python train.py --d_expert=288 --activation="swiglu" --balance_loss=0.00907 --head_dim=32 --norm_place="pre" --optimizer="adam_variant" --lr_head=0.00791
Below are experts of layer 3 (counted from 0) of a mixture-of-experts language model. Rows are named router (the router's row for the expert), gate (a neuron's input weights, with its number), up (a neuron's input weights, with its number) and show model dimensions 80-159. Each number is 128 + 32 x the weight over its row's rms, rounded and kept within 0 to 255.
After each expert's rows: a language model's description of what the expert responds to; "gets" lists some tokens that make up at least twice as much of what it gets as of all text. This comes from a sample of Wikipedia text that the model never trained on. Tokens count by the router's weight.

# expert 2
router [164 120 170  94 139 157 123 127 102 168  66 152  80 113 142 114 148 166 161 121 102 130 147 171 164 171 174 173 156 173 155 139 147 118 110 106 181 138 161  74 110  98 132 160 165 164  74 162 156 148 110 149 142 100 170 151  84 128 148 110 148 131 142 157 132 161 135  78 111 104 101 129 104 176 138 138 119 132 156 117]
gate0 [103  83 108 142 136 151  81 170 157  85 168 145 149 127 137 109 106 111 139 169 164 123 123 103 145  94 109 174  96  88 160  83 116 123 133 113 140 133  90 100 143 148  73 109  67 147 148 165  98 113 117 149 141 113 144 121 167 105 151 138 109 112 149  18  79 117 144 100 116 131 131 186 114 120 221 177  97 115 163 160]
up0 [116  73 115 120 127 147 118 124 124  91 107 175 136 132  71 129 110 180  99 126 160  72 140 135  60  94 182 152  68 134 186 139  98 113 196 139 126 124  89 114 182  84 125 141 159 168 128 131 133  90 132 170 132 181 118 202 120 104 125 121 156 121 157 116 203 145 176 140 181 132 145 126 106  96 179 178 162 160 138 150]
Common function words such as also, the, a, his after commas or pipes, plus table header and sign cells like ±, +, Notes, x.
gets: " also", " in", " the", " a", " he", " —"

# expert 6
router [144 132 165  90 145 111 145 122 117 185  65 155  87 119 167  99 189 164 183 135 108 121 140 142 180 179 164 173 140 172 139 131 133 116 122 102 121 153 124  90  95 105 122 173 173 136 103 160 170 128 118 162 164  88 156 120  90 126 166 121 126 146 145 144 128 126 154  93  98  98  77 125  80 150 178 101 125 138 186  93]
gate0 [119 166 131 133 126 136 113 144  63 110 116  84 120 178 101  61 152 161 124 150  93 155 137 196 158 143  96 127 148  81 166 179  96  92  66  68  95 113 106 144  93 162 168 116 144 109 103  98 130 185 121 122 132 166 194 163  92 154 177 156 109 105 105 148 150 158 157 127  92  93 147 162 101 144 134 148 123 118 122 117]
up0 [138  88 151  99 127 111 135 132 149 148 115 134 155  98 190 146 136  79  97 106  96 148 113  81 124  98 173  94 162 119 109  79 152 137 143 160 197 139 139 118 164  86  95 165  77 113 155 196 147  82 158 108 140  64 114 159 122 121 109 125 133 139 131 131 123 104  65 134 144 158 109 105 126  85  92 116 145 143 131 128]
Word-final pieces like -alled, -igious, -ated in so-called, prestigious; dashes, spaces, pipes and digits in tables; Thai script characters.
gets: "-", " ", "–", "|", "0", " of"

# expert 19
router [169 125 181  88 148 146 132 122 127 156  73 160  77 118 171  93 180 166 170 125  99 138 139 146 167 181 185 155 163 169 133 131 128 113 101 104 145 141 144  74  94  96 140 162 165 174 104 166 174 136 127 141 153  98 158 136  85 117 163 102 133 146 155 132 135 151 145  84  86  98  65 120  76 152 152 107 130 143 190  96]
gate0 [143  58 139 159 138 125  68  75 152 184 137 125 108 128 105 163 108 102 167 137  91 112 134 164 170  91 134 115 100 138  95 111 157 175 141 115 182 110  80 141 194 102 183 155 135 149 131 129 137 118 111 150 150 177  99 112 121 135 157  88 112 162 143  71 184 143 139 152 111 144 104 139 123 182 125 142 218  96 180  73]
up0 [165 109 144 148  67 175 135 141 147 111 120  79 106  99 104 115  93 136 143 126 133 185 123 146 118  88  98 142 148 116  94 135 151 118 148 108 124 172 118 193 116 176 172 160  98 100 148 121 129 103 174 181 169 145 175 151 131 139  96 162 108  88 115  87 104 112 115 131 158 130 144 149 140 127 107  94 125 162 132 202]
Words like about, approximately, nearly, along, after; line breaks; and final digits of years in dated news text, e.g. 2016.
gets: "2", "\n", "ing", " of", " after", " about"

# expert 1
router [144 100 175  87 149 147 147 126 110 189  70 140  99 123 148  89 164 142 177 127 113 123 121 159 178 181 166 180 155 158 130 128 133 117 115  83 130 152 149  89 102 105 114 178 173 179  98 139 185 148 124 148 153  96 164 143 109 144 145  97 145 141 159 139 135 145 161  82  96 101  93 123 107 153 158 119 122 137 174  66]
gate0 [158 159 135 115 128 103 153 109 131 137  44 134 171 127 137 115 150 113 152 145 129 130 153 176 127 157 127 184 149 159 144 116 186 122  94 100 162 192 124 106 123  99 121 106 136 111 134 152 151 130 114 134 135  88 158 112 129 139 114  61 168 115  99 104 162 130 174 101 134  88  97 126 100  98 112  83 122 153 171 132]
up0 [119 152 100 171 126 119 168 139 103 148 111 135 102 162 142 159 129 132 154 111  94 119 122 143  94 135 180 167 127 134 106 121  81 124  62 121 129 143 122  98 115 117 119 159 163 141 106 142 175 130 181 160  93 140 154 105 117 173 183  89 113  22 158  96 162 121  59 131 118  69 158  97 108  77  77  93  70 141 100 102]
Single digits inside years and numbers, markdown table separator rows and cells, plus word-final pieces like checkp-oints, endp-oints.
gets: "-", "6", "3", "8", "5", "0"

# expert 0
router [147 122 173  81 140 132 132 128 124 184  73 152  97 120 157  98 172 158 170 120 108 133 124 152 172 172 169 185 144 161 135 128 134 107 119  97 152 153 145  74 102 102 118 160 175 162  86 154 161 149 132 152 141  92 162 128  93 130 156 118 130 140 143 149 147 150 157  79 100  95  80 125  84 158 163 103 122 145 184  87]
gate0 [129 153 119  78 164 154 125 165  68 128 164 211  87  94  88 115  82 178  97 129  55 129 140 172  90 127 168 186 181 185 128 149 118  39  76 129 165 117 125 107 116  94 101 117 151 100  97 165 134 116 150 168 126  79 225 130 102 122 139 128 139  34 146 144  82 162 160 113 119 158 106  80 151 141 113 136 123  97 123 154]
up0 [ 45 118  61  76 159 128 137 193 109 155 117 128 114 125 128  79 146 127 160  73 118 137  97 162 115 140 131 152 130  98 110 129 132 115  85  57 140 116 127 119  86 110 109 116 155  81 145 136 135  89 172 148 144 150 140 132 175  84 179 109 112  37 199 139 131 109 152  99 148 133  99 127 147 123 107 150 150 174 172  91]
Nouns and name-initial pieces after of, in or a, such as Sy(ria), Cinem(aScore), piano, America; also spaces in tables.
gets: " ", "p", " South", "t", " S", "om"

# expert 10
router [138 124 178  98 154 134 140 121 111 176  79 154  95 121 153 107 163 165 168 117 101 128 136 155 175 175 163 170 158 165 138 144 134 106 117  99 130 146 150  61  99 101 126 161 168 162  83 157 162 142 124 146 136  97 162 142  98 140 166 115 134 129 163 147 137 144 160  75 102 103  77 122  84 165 177  97 141 135 180  78]
gate0 [133 135 126 124 179  84 103 137  80 156 112 143 123 101 165 116 123 153 187 142 153 103 113 147 151 156 153 192 132 170  56  96 234 137 138  82 179  74 124 152  47 131 112 121 128 140 157 164 155  53 101 110 120 154  91  89  96 152  80  84 143 164 168 130 130 134 109 142 163  86 127 122 101  96 170 114 131 123 116 149]
up0 [143 137 125 127 143  98 126  97 167 123 111 151 107 124 119 146 170  64 176 179  94 108  68 124 144 130 136 101 152 130 145 156 153 150 133 135  96 141 119 106 123  76 166 155 126 114 137 138 140 135 131  86 148 142 136 125 124 109  92  97 149 177 173 185  77 150 116 149 158 138 192 128 162 123 137  78 150 179 176 178]
Digits in election and statistics tables, place names after commas like Louisiana, New York, and clause openers When, After, However.
gets: "7", "6", "3", " was", "4", "8"

# expert 3
router [167 110 160  70 140 151 134 120 108 187 106 136  89 135 164 120 168 142 197 149 121 130 124 129 216 160 160 171 134 144 155 102 137 120  92  96 141 156 144  70 113 149  89 140 158 134  87 179 186 150 133 154 172  77 158 148  87 118 162 116 150 161 129 146 113 142 170  98  74  89  93 125  81 150 159 108 141 158 166  98]
gate0 [119 106 163 143 132 137 143 151 136 164 107 135 142 130 220 144 190 115 133 194 151 110 103  95 123 151 160 120 125 114 106 143  74 183  92 149 139 149  98 115  76 120 143 147  89  98 153  82 122 141 169 104 124 111 129 127  94 134 120 130 175 159 149 119  96 115 122 103 112 124 124  28 141 155  66 118 149 118 110  22]
up0 [128 111  93 107  75 146 119 158 167 166  99  93 174 108 146 111 134 119 157 189 139 132  71 138 149 100 159 132 103 112  49 111 124 151 143 128  98 110  76  66 116 138 216  95 151 132 183 122 116  87  77 120 114 172 133  71 123 136 135 121 105 153 145 108 101  76 132 109 139 123 163 170 117  88 127 103 123 114 137 100]
Words and pieces in lists and tables, especially units right after a number (1 day, 1 year), ordinal endings, and times like 16:00.
gets: "s", "–", "9", "th", "nd", "st"

# expert 14
router [145 123 170  97 150 129 136 124 122 178  65 157 102 118 153  81 176 173 166 128 112 142 126 152 169 177 162 182 153 164 124 130 134 117 131  88 141 146 135  90  95  93 110 176 171 163 100 162 160 145 135 155 142 107 166 131  84 150 145 125 116 121 145 141 146 134 149  91 113 113  63 135  91 152 172  98 128 138 177  87]
gate0 [110 116 104 130 120 148  80  96 180 217  97  86 134 123  84  96 115 133 119 148 122 147 124 127 101  89 152 211 115 142 159 135 143 136 166 138 155 149 149 124 206 106 189 168 127 121 161 135 175 122 119  90 182 140 121 137 105 172 127 117 160 108 128  63 111  98 124 151 135 156  90 112 114 153 143  86 201 145 132 107]
up0 [113 142 100 123 126 142 132 122 127 110 171 117 154 111 115 116 142 127 142 169 142 148  87 182 120 109 116 130 138  62 113  84 129 129 128 215 127 101 127 157  72 165 101  34 165 154 143 150 154 160 145 104 100 168 147 146 112 144 100  57 129 144 124  71 117 205 174 108 143  65 155 181 149 137 147  79 121 156  93  79]
Line breaks and digits in coordinates, dates and tables, plus middle pieces of names and words, such as -ingham, Jørg(ens)en, programming.
gets: "\n", "3", " as", "7", "5", "4"

# expert 18
router [156 119 172  62 144 121 169 154 104 181  84 164  92 117 148 113 172 153 179 131 120 129 140 137 167 200 151 171 153 167 113 154 152  85 122  63 118 158 146  75  96  86 107 174 154 147  97 151 154 146 130 136 132  95 152 118  99 124 161 123 145 130 168 148 126 135 158  81 123 113  90 116  90 131 184 119 121 119 166  87]
gate0 [ 58  71  83 132  95 167 121 143 132  87  97 204 161  95 137 139 143 135 112 142 183 166 101 172 124 103 138 136  77 249 111 116 183 154 154 197  64 167 148 125 181  96 100 146 136 101 119 133  96 142 170 152 100 130 129 114 167 112  98 125 139 144 149 111  96 145 101 102 171 158  98  93 111 111 168  99 133 144  96 102]
up0 [152  90  72  98 120 183 110 126 104 160 144 167 109  88 212 107 127 134 201 103 130 124 167 144 108  90 136 102  73 171 123 143 126 137 112 189 148  96 105 130  93 127  69 123 135 151 119 161  72 120 141  93 133 154 154 110  56 158  94 142 132 126 163 124  61 138  73 122 142 196 132 112  95 174 169 166 123 155 102 133]
Subordinators and prepositions like whether, between, when, though, plus colons, dashes and open parentheses introducing phrases, such as le(verage).
gets: " (", " ", ":", " of", ";", " are"

# expert 5
router [153 128 151  88 138 118 143 136 119 198  67 148 101 140 166 107 172 166 156 104 114 133 108 158 178 188 163 179 148 163 138 119 134 125 128 131 134 136 139  69 101 123 134 175 164 144 104 164 127 116 120 150 122  94 148 108  92 121 159 118 132 150 136 161 131 132 150  84 123 103  89 111  74 149 171  97 131 170 187 103]
gate0 [151 104 169  99 151 137 102 103 165 101  72 159 171 195 139 135 125 142 127  83  91 129 148 128 203 120  93 119 118 115 157 173 122 134  98  91 122 141 157  68 106  41 110 120 107 110 146 115 152 150  88 163 122 197 145  94 111 128 118 127 122 154 104 108 136 132  70 114 142 151 106 114 144 124  74 107 164 171 113 134]
up0 [136  74 107 140 180 122  96 152 158  46 120 155  33 163  84 112 140 155 103 103 129  85 141 111 124 166 157 159 151 121 188 101  92 170 168 107  66 111 119 123 114 102 173 113 110 161 146 174 140 152  96 125 129 162 155 163 113  99 115 106 111  96 114 131 163 118 168 106 115 144  97  90 121 100 153 180 146  86 183 140]
Articles, quantifiers and possessives (the, a, four, few, his), and nouns or word endings right after them, like the draft, the piano.
gets: " the", " a", " first", " two", " new", " other"

# expert 23
router [149 125 173 101 133 123 127 113  87 171  51 143  98 107 151  63 190 150 157 126  98 126 143 140 191 165 136 189 137 168 127 141 126 122 147 102 129 128 107  83  92 101 117 162 188 143  98 159 180 129 108 148 164 136 155 132  76 174 143 119 126 116 130 139 133 111 156 107 117 101  62 123  88 169 143 102 135 121 169  79]
gate0 [109 131 179 136 113 102  96 138  77 114 112 171 134 124 108 131 150 120 115  90  91 105 149 147 150 127 128 155 128 100 115  99 128 219 123 137 146  84 169 132 169 162  98  89 153  78  65 182  77 171 182 122  97 148 165 114 118 200 107 139 133 104 131 104 102 163 140 138 136  84 137 103 100 132 108  57  79 175  81  94]
up0 [131 143  81  40 110 157 140  97 138 146 200  91 140 119 139 190 138 131 186 143 110 117 157 114 125 125 142 125 166 110 151 122 115 144  85 114 151 207 101 117 114 139 135 152 105 173 122 142 159 158 137 113  91  67 155 101 133  56 170  62 177 122 164 217 166 156 111 127 104 110 124  79  76 113 127 154 142 113  86 140]
Pieces inside foreign personal names, especially Chinese, Polish and Portuguese (Ji-aying, Jadw-iga, Schw-ä-rzler), plus the and in before them.
gets: " in", " the", " (", " B", "'", " C"

# expert 7
router [132 125 166  78 147 109 143 119 120 184  68 152 100 122 158  82 181 150 185 132 104 116 117 148 172 177 163 194 143 172 126 123 131 116 129  84 132 138 140  92  98 101 116 167 154 151 104 154 164 144 140 158 158 100 169 137  88 149 159 110 130 145 153 135 133 125 164  84 116 110  69 119  89 149 164 100 119 145 182  91]
gate0 [123  79 130 153 143 194 106 150 130 133  97 113 142 147 122  66 169 116 118 157  76 126 133  93 116 146 176 114  86 135 124 160 122 114 149 140  68 119  99 121 125  65 103 164 132 124 115 124 161 173 145  95 163 122  91 145  62 107 108 132 106 131 125 141 209 172  90 185 162 138 118 143 125 199 158 148  74 144 136 150]
up0 [106  89 114 164 123 171 136 168 174 104 140 163 143 131 111 100 174 101 109  77 173 120 142  99  92 101 134  81  89 119 155 137 112 183 179 169  92  64 109 135 116  83 139 158  71  89 188 162 154 182 159  74  84 144 125 143  95 104  44 130  75 169 137 135 176 157 118 181 106 158 116 130 116 189 128 143 200 145 126 119]
Digits inside years and dates (1943, May 28), prepositions like since, until, into, and word completions such as l-anguage, alt-itude.
gets: "1", "2", "7", "4", "5", "0"

# expert 22
router [146 128 183  85 164 159 130 126 115 168  61 140  75 136 161  72 206 134 168 139  90 138 138 128 177 186 157 169 147 160 136 123 144 128 113 111 143 147 135  92 110 109 114 142 161 166 118 135 168 135  92 158 174  98 157 150  78 173 155 118 106 146 145 120 143 126 143  82 133  99  49 112  80 144 153  74 137 124 188  89]
gate0 [129 111 129 101 145 171 119 102 130 133 118 108 154 189 156 113 155 133 169 143 136 147 111 153 169 117 109 110 121 127  66  93 111 149 128 129 131  52  75 124  93  84 165 145  95 155 101 196 137 112 125 121 186 157 122 120  80  68 192 120 129 165 148 118 118 143 152 140  93 142 142 114  36 155 156  93 154  86 123 109]
up0 [117 111 168 156 147 128 149 148 104 101 122 129 135  98 117 122 159 142  87 114 137 104 188 138 114 176 153 171  82 145 118 142  89 113 134 116 117 125 106 133 148  73 100 141 168 115 147  71 135 105 135 139 132 136 115  93 161 185  87 104 105  58 150 109 150  80 160 123 182  54  60 145 111 111 126  59 117 140 198 150]
Commas in lists and dates, and linking words following, with, by, of, where, whom introducing phrases, such as following his second year.
gets: ",", " of", " and", " with", " by", "),"

# expert 12
router [181 109 173  89 133 156 125 141 117 209  46 142 109 132 164 107 153 165 173 126  90 136 132 143 169 151 177 142 144 167 151 133 144 131 121  97 157 142 145  68 116 108 145 172 166 175 100 168 191 111 124 148 173 121 173 159  96 137 123 116 129 149 127 128 116 140 138 101  91  99  90 128 103 174 154 100 153 148 181  81]
gate0 [169 157 111 121 178 137 122 134 104 174  77  98 113 163 163 125 130 139  95  50 122 139 137 104 128 148 152  74 118 103 177 124 159 149 101 127 137  84 104  97  81 162 156 102 146  99 138 148 168  96 168 116  91 124 121 101 130  83 170  78 101 127 184 205  92 190  85 117 183  79 146  72 147 136 124 158 144 141 109 117]
up0 [128  92 111  71 153 200  73 110 132 153 148 106  63 143 155 111 166 133  79 137 148 114 118 131 143 135 166 146 135 151 209 158 165 166  84 141 141 133 133 151 110 172  94 106 146 102 127  85  85 106 108 125  82 119 120  76  69 124 163  76 126 105 129 146 132 196 137  84 120 140 147  77  94 117 150 100 176  80 159  86]
It, He, This starting sentences, the subject nouns status and population, and units such as %, ″, °, sq in tables.
gets: "%", ")", " was", " The", " It", " He"

# expert 16
router [148 116 174 112 188 135 116 137 123 200  65 175 113 137 153  95 151 192 163 151 111 108 143 143 181 191 173 175 163 167 100 128 138 111 131  98 184 143 141 110 114  69 117 149 138 157  99 167 175 118 149 150 166  98 139 144 102 129 142 115 124 143 155 129 156 133 153 111 119 122  81 137 125 163 161 125 137 137 179  48]
gate0 [ 73 130 158 101 152 135 118  91 154 152 143 125 138 164 149  77 164 117 151 101 153 105  81 115 171 156 168 120 123 107 217 153 118  76 204  88 132 129 166 181 146 158 124 105 175 177  78 142 128 200 136 144 172 144 153 153 184 119 141 149 139 159 161 150 117 193 131 104 160 111  77 169 129 138 158 164 130 156 129 174]
up0 [165 155 113 165 108 127  68 157  74  59 108 133 101 130 165  93 162 167  90  57  99 154 143 132 124 122 137 139 163 130 150 131  99  94 165  62 118 151  69 144 151 146 182 113 107 144 127 128 181 128 182 100 104 152  74  88 114 143 140 141 132  76  88 140 175  76 131 104 146 103 132 154 163 221 141 164 173 154 138 206]
Inner and final pieces of technical or scientific terms such as photosynt(hes)is, potential, exchange, and zeros inside long numbers like 15,000.
gets: "0", "s", "an", "en", "N", "as"

# expert 8
router [131 140 191  83 148 145 144 113 118 185  73 153 109 140 153  78 182 146 184 123  91 114 143 162 152 200 161 197 142 167 140 136 127 117 112  93 161 127 137  84  97 114 129 136 180 163  90 132 155 131 111 181 164 121 174 148 112 167 164 120 132 131 136 135 143 137 154  86 131 100  78 131  86 162 152  84 118 117 190  72]
gate0 [157 142 187 137 111 122 137 109 120 175  84 181 103 150 178  79 133 136 169  95 128 168 147 173 132  83 115 130 123 172 135  66 170 131 173 179 140 128 108 138 156  75 128 133 112 149 158 164 184 131 106 146 195 107 203  58 109 134  71 112 106  99 143 144  86 139 116 152 141 108  57 158 156  79 162 157 166 120 169 129]
up0 [151 138 185  99  99 156 174 105 119 113 121 151  71 148 154 107  63 149 169 104 126 119 151 126 144  79 168  90 153 138 126 108 100 116 136 117  98 126 180 134 149  80 101 136 121 129 157 114 150 156 116 140 149 116 176 120 147 137  72 137 106  93 139 138  90 149 114  92 189 145 115 111 126  25 150 108 123  71 116  81]
Periods closing sentences or abbreviations like Jr. and D., plus which, that and what opening clauses.
gets: ".", " that", " which", ").", ".\"", "\"."

# expert 21
router [148 118 177  87 152 132 139 136 110 188  67 151  98 121 151  89 173 161 173 133  99 132 127 149 178 186 169 182 149 168 134 130 136 111 132  98 140 145 136  85 101  91 122 168 167 157  88 163 165 138 133 155 155 102 158 135  90 146 149 101 123 137 142 137 135 133 152  80 114  97  76 131  89 152 162 109 122 134 185  81]
gate0 [141 180 186  62 160 144 169 167 133 178  92 154 108 126 176  95 126 169 177 121 117  89 124 122 208 153 145 129 210 141 118 141 153  85 125 110 129 147  83  94 112 143 104 176 131 118 106 172 171 139 140 119 111  82 131 177 117 113 178  99 121 173 105 156 153 158 137 100  98 129  70 125  96 144 172 142 117  98 174 123]
up0 [147  75 116 122 152 193 168 121 125 174  73 227 128 142 135  88 132 139 145 129 156 128 100 171  67 160 103 127 100 142  83 113  91 177 114  93 154 150 179 139  99  98 139 141 129 137 136  84 110 102 116 140 208 112 124 130  67 148 113 102 142 143 107 122 113 130 126 110 112 188 150 142  86 148 124 118 140 211 119 176]
Bare spaces, table-cell digits and punctuation, non-Latin characters, and the noun style in architecture phrases like Romanesque style.
gets: " ", "1", "2", " to", "'", "ure"

# expert 13
router [141 116 176  81 143 122 140 126 118 178  63 150  89 125 156  84 180 156 183 124  98 129 132 151 173 177 171 187 146 166 133 129 130 113 122  97 141 153 147  75 104  97 109 161 164 156  86 155 167 147 127 149 159  89 161 132  90 146 152 109 130 139 142 147 139 136 152  85 106 109  73 124  86 155 162 103 125 142 185  81]
gate0 [103  93 115 111  94 108 147 149 146 123 117  87 126 161 182  99 175 163 115 148 144 150 156  98 156 129 160 159 152 134 141 137 148  95 125 104 168 128 180 143 174  86 103 123 190 100  77 131 124 176 125 124 126 167 161 138 124 155 158 164 162 221 122 132  75 161 121 107 129 160 103 157  93 140  65  84 135 170  84 113]
up0 [ 53  90 128 136 137 139 170 105 139  79 163 152 130 155 128 103 129 163 128 105 173 141 167 103  82  97 199 152 108 131 140  91 167 119 178 151 155 139 190 122 146  60 147 134 139 147  94 109 129 197  76 113  86 134 107 169  93 159 104 181 119 136 152 123 144 170  97 219 166 136 115 109 132 131  99  91  82 208  78 128]
Final pieces of words and names (Anim-als, Pow-ter) and mid-year digits, plus words like alone, vote and degree after prepositions.
gets: "9", ")", "6", "ual", "ion", " ("

# expert 20
router [138 128 168  91 145 140 142 126 118 181  74 160  91 122 162  96 169 157 175 118 105 131 127 158 177 178 169 183 152 168 141 130 138 106 113  88 147 160 149  76 106 104 115 158 159 156  88 159 165 158 126 162 148  90 167 137  90 135 156 121 135 134 151 144 135 148 160  87 102  92  82 128  83 157 169 105 127 130 177  86]
gate0 [139  85 131 153 136 133 119 143  69 144 149 162  87 189 127 150 123 137 115 117  73 195 114 204 208 157 156 116 104 172 114 142 118 116  88 126  93 134 163 140  72 117 121 133 178 120 142 111 123 152 100 148 164 105  93 112  78 130 162 222 100 117 140 103 197 148 148 146 120 108 120 166  84 152  96 134 124 131  95 152]
up0 [166 141  70 108 110  99 112  82 142 204 125  70 142 124 152 139 134 130 132 127 140 205  68 114 148  97 128  84 114 187 118 121 104 159 124 166 135 133 124 118 129 145 150 126 135 149 128  81  81 104 140 149 145  92 163  86 115  97 143 189 135  91  73  76 185 111 117 112 165 175 145 164 144 100 126 114 199  61 113 169]
The words and, to, or, but joining phrases, and endings of past participles and adjectives, such as maint(ained), advanced, U-sh(aped).
gets: " and", " to", " in", ",", " or", "ed"